{
  "n_layer": 17,
  "d_model": 320,
  "n_experts": 64,
  "experts_per_token": 4,
  "d_expert": 32,
  "d_shared_expert": 192,
  "activation": "swiglu",
  "moe_layers": [1, 2, 3, 4, 5, 6, 7, 8, 9, 10, 11, 12, 13, 14, 15, 16],
  "router_score": "sigmoid",
  "normalize_top_k": true,
  "routed_scale": 1.0,
  "balance_loss": 0.00439,
  "balance_bias": false,
  "init_std_router": 0.014,
  "lr_router": 0.000887,
  "vocab_size": 3433,
  "norm": "rmsnorm",
  "norm_eps": 1e-05,
  "tie_embeddings": false,
  "optimizer": "soap_variant",
  "lr": 0.0022,
  "beta1": 0.95,
  "beta2": 0.95,
  "batch_tokens": 32768,
  "seq_len": 1024,
  "train_tokens": 263900000,
  "steps": 8054,
  "dataset": "wikipedia_en"
}
Below are experts of layer 8 (counted from 0) of a mixture-of-experts language model. Rows are named router (the router's row for the expert), down (a neuron's output weights, with its number) and show model dimensions 0-159. Each number is 200 + 30 x the weight over its row's rms, rounded and kept within 0 to 999.
Before each expert's rows: a language model's description of what the expert responds to. This comes from a sample of Wikipedia text that the model never trained on.

# expert 14
Description: Slashes and pipes separating numbers in football career lists like Nottingham Forest / 25 / (3), plus table cells, and, several, many.
router,166,194,194,210,182,259,242,159,169,240,173,205,198,180,236,195,195,170,207,224,234,223,244,197,239,260,195,200,179,158,246,241,247,217,250,256,233,184,226,195,184,165,254,161,230,230,185,175,166,158,176,193,189,213,276,202,157,195,190,176,207,295,193,238,153,176,245,197,177,197,215,202,192,243,228,214,206,183,229,221,185,168,247,243,191,173,164,152,179,246,222,231,160,172,214,257,154,174,165,213,180,196,187,232,234,197,224,157,172,192,249,203,204,179,188,187,199,166,185,169,223,234,218,204,210,236,191,210,263,158,200,222,210,160,230,232,215,142,201,201,238,176,210,189,199,185,151,232,244,211,218,246,219,175,226,162,226,180,213,205
down0,119,174,195,210,181,235,170,200,154,174,223,196,172,205,188,238,173,154,248,197,200,213,234,202,192,180,190,226,155,280,154,195,199,216,165,208,205,163,229,160,191,202,208,162,265,224,169,190,197,160,226,164,211,192,170,171,242,268,220,227,195,199,228,180,137,192,200,179,199,195,217,251,261,210,199,229,202,174,197,206,242,167,217,228,168,192,208,197,191,196,199,191,178,247,182,173,236,207,138,176,222,231,188,228,176,218,201,180,196,161,162,195,211,215,194,223,160,191,203,146,133,183,199,202,204,251,219,194,182,207,142,191,176,158,205,222,194,213,223,210,248,188,217,235,249,160,190,240,171,238,155,205,240,215,194,167,192,178,203,218

# expert 37
Description: Stems of longer Latinate words before a suffix, such as activ|ation, inf|ant|ry, comm, organ, serv, assist|ant.
router,176,167,238,209,187,211,254,210,230,198,139,134,216,172,203,158,193,207,223,214,239,175,213,242,169,174,193,200,123,143,236,207,214,249,258,233,221,193,179,253,192,169,180,158,187,239,169,193,207,148,189,166,178,205,182,205,133,189,230,217,213,242,182,224,153,189,197,202,182,198,208,200,190,253,214,187,207,196,205,245,216,173,223,114,226,223,200,223,168,216,238,181,174,171,183,263,213,206,183,152,201,240,214,237,271,222,236,174,194,244,231,222,219,198,107,202,186,175,180,177,241,221,206,163,220,210,235,209,234,187,236,262,197,226,204,234,202,178,191,203,189,181,209,211,186,189,197,182,201,233,184,236,228,251,218,213,215,206,259,216
down0,265,209,196,183,206,215,217,232,193,269,214,266,193,172,204,149,190,157,196,247,213,213,235,177,187,208,162,231,220,173,167,258,215,181,167,240,122,195,162,202,233,208,119,219,197,211,204,154,215,205,207,180,195,220,206,195,236,239,175,203,180,166,194,223,195,164,185,250,177,190,239,209,192,151,183,180,205,237,183,168,210,211,186,159,163,186,206,180,197,189,170,215,174,219,177,162,188,151,207,221,184,230,203,183,186,235,188,156,226,240,136,200,165,205,209,224,182,225,186,195,216,227,174,258,215,192,200,172,274,145,185,196,159,189,176,162,204,241,242,221,258,207,205,164,230,173,200,198,222,218,178,182,226,190,151,202,217,220,160,217

# expert 32
Description: Nationality adjectives such as American, British, French; the piece ix in mix, six, Sixfields; endings of names and places like Texas.
router,218,181,222,228,208,225,231,233,196,246,203,145,189,224,221,271,174,211,194,199,232,197,197,210,260,216,231,159,146,206,233,206,220,226,229,214,190,205,249,229,191,183,229,187,201,160,180,174,181,201,160,193,147,211,251,226,211,156,195,200,277,208,199,258,118,214,237,154,198,134,244,186,174,221,203,261,181,174,200,206,174,217,213,178,216,181,145,169,175,219,240,253,218,277,225,184,177,227,185,212,226,133,172,239,195,163,210,196,212,209,212,214,173,180,196,172,170,170,183,164,221,181,183,231,192,238,189,205,177,251,241,225,213,246,179,224,219,157,213,196,256,155,248,183,219,206,258,260,149,224,225,253,203,201,186,231,260,181,167,274
down0,191,235,212,197,250,213,227,187,156,218,163,183,195,171,209,168,226,228,225,196,226,268,180,230,175,192,176,203,122,195,182,240,282,198,183,151,189,183,189,223,217,249,208,173,212,232,153,277,200,214,161,182,170,222,216,229,173,252,223,243,211,205,212,185,150,195,163,208,181,188,239,258,184,192,204,215,165,197,226,171,196,225,193,220,211,196,140,211,195,223,243,234,179,232,197,215,244,193,192,172,211,215,201,229,165,240,156,202,183,170,194,191,189,173,210,210,188,244,184,207,219,182,215,230,228,213,208,178,219,237,166,216,231,182,194,167,254,180,173,223,184,194,245,176,183,226,230,203,213,208,250,189,199,199,206,233,221,205,187,187

# expert 10
Description: Sentence-initial connectives and function words after a period, such as While, Each, After, Though, plus of, which, than.
router,202,227,195,178,187,226,220,218,169,216,188,191,172,201,277,157,173,215,202,220,204,147,261,212,200,227,230,222,187,190,174,233,207,231,234,214,205,127,187,206,167,213,199,194,129,202,165,206,183,139,252,257,213,149,236,204,186,265,223,238,224,223,175,243,174,171,186,193,199,179,240,208,201,212,176,287,199,196,197,195,244,199,224,170,221,224,173,141,207,170,197,211,185,176,227,163,216,145,190,204,196,221,256,215,186,195,239,216,211,196,211,220,182,154,189,201,167,181,153,183,213,264,221,195,223,183,172,162,256,208,162,220,257,217,255,225,221,161,160,221,279,180,224,194,196,216,192,185,225,198,169,198,195,224,218,229,220,215,213,252
down0,178,151,196,145,175,140,172,239,209,181,219,175,183,181,152,265,204,206,233,178,183,203,200,208,165,198,186,198,221,186,216,215,181,150,167,175,260,252,208,176,157,165,203,147,262,249,193,196,193,184,185,206,237,167,176,137,273,156,198,162,186,220,173,207,179,161,175,216,184,268,213,219,168,192,178,246,205,188,220,183,180,141,229,218,179,162,213,241,157,229,150,159,194,205,225,244,205,223,190,232,223,248,175,166,215,183,231,196,220,220,230,252,188,211,228,191,217,218,153,203,250,177,224,195,189,188,256,202,210,191,208,205,185,151,195,191,157,150,177,188,157,201,240,267,157,191,247,223,213,211,235,229,194,180,214,192,212,169,205,215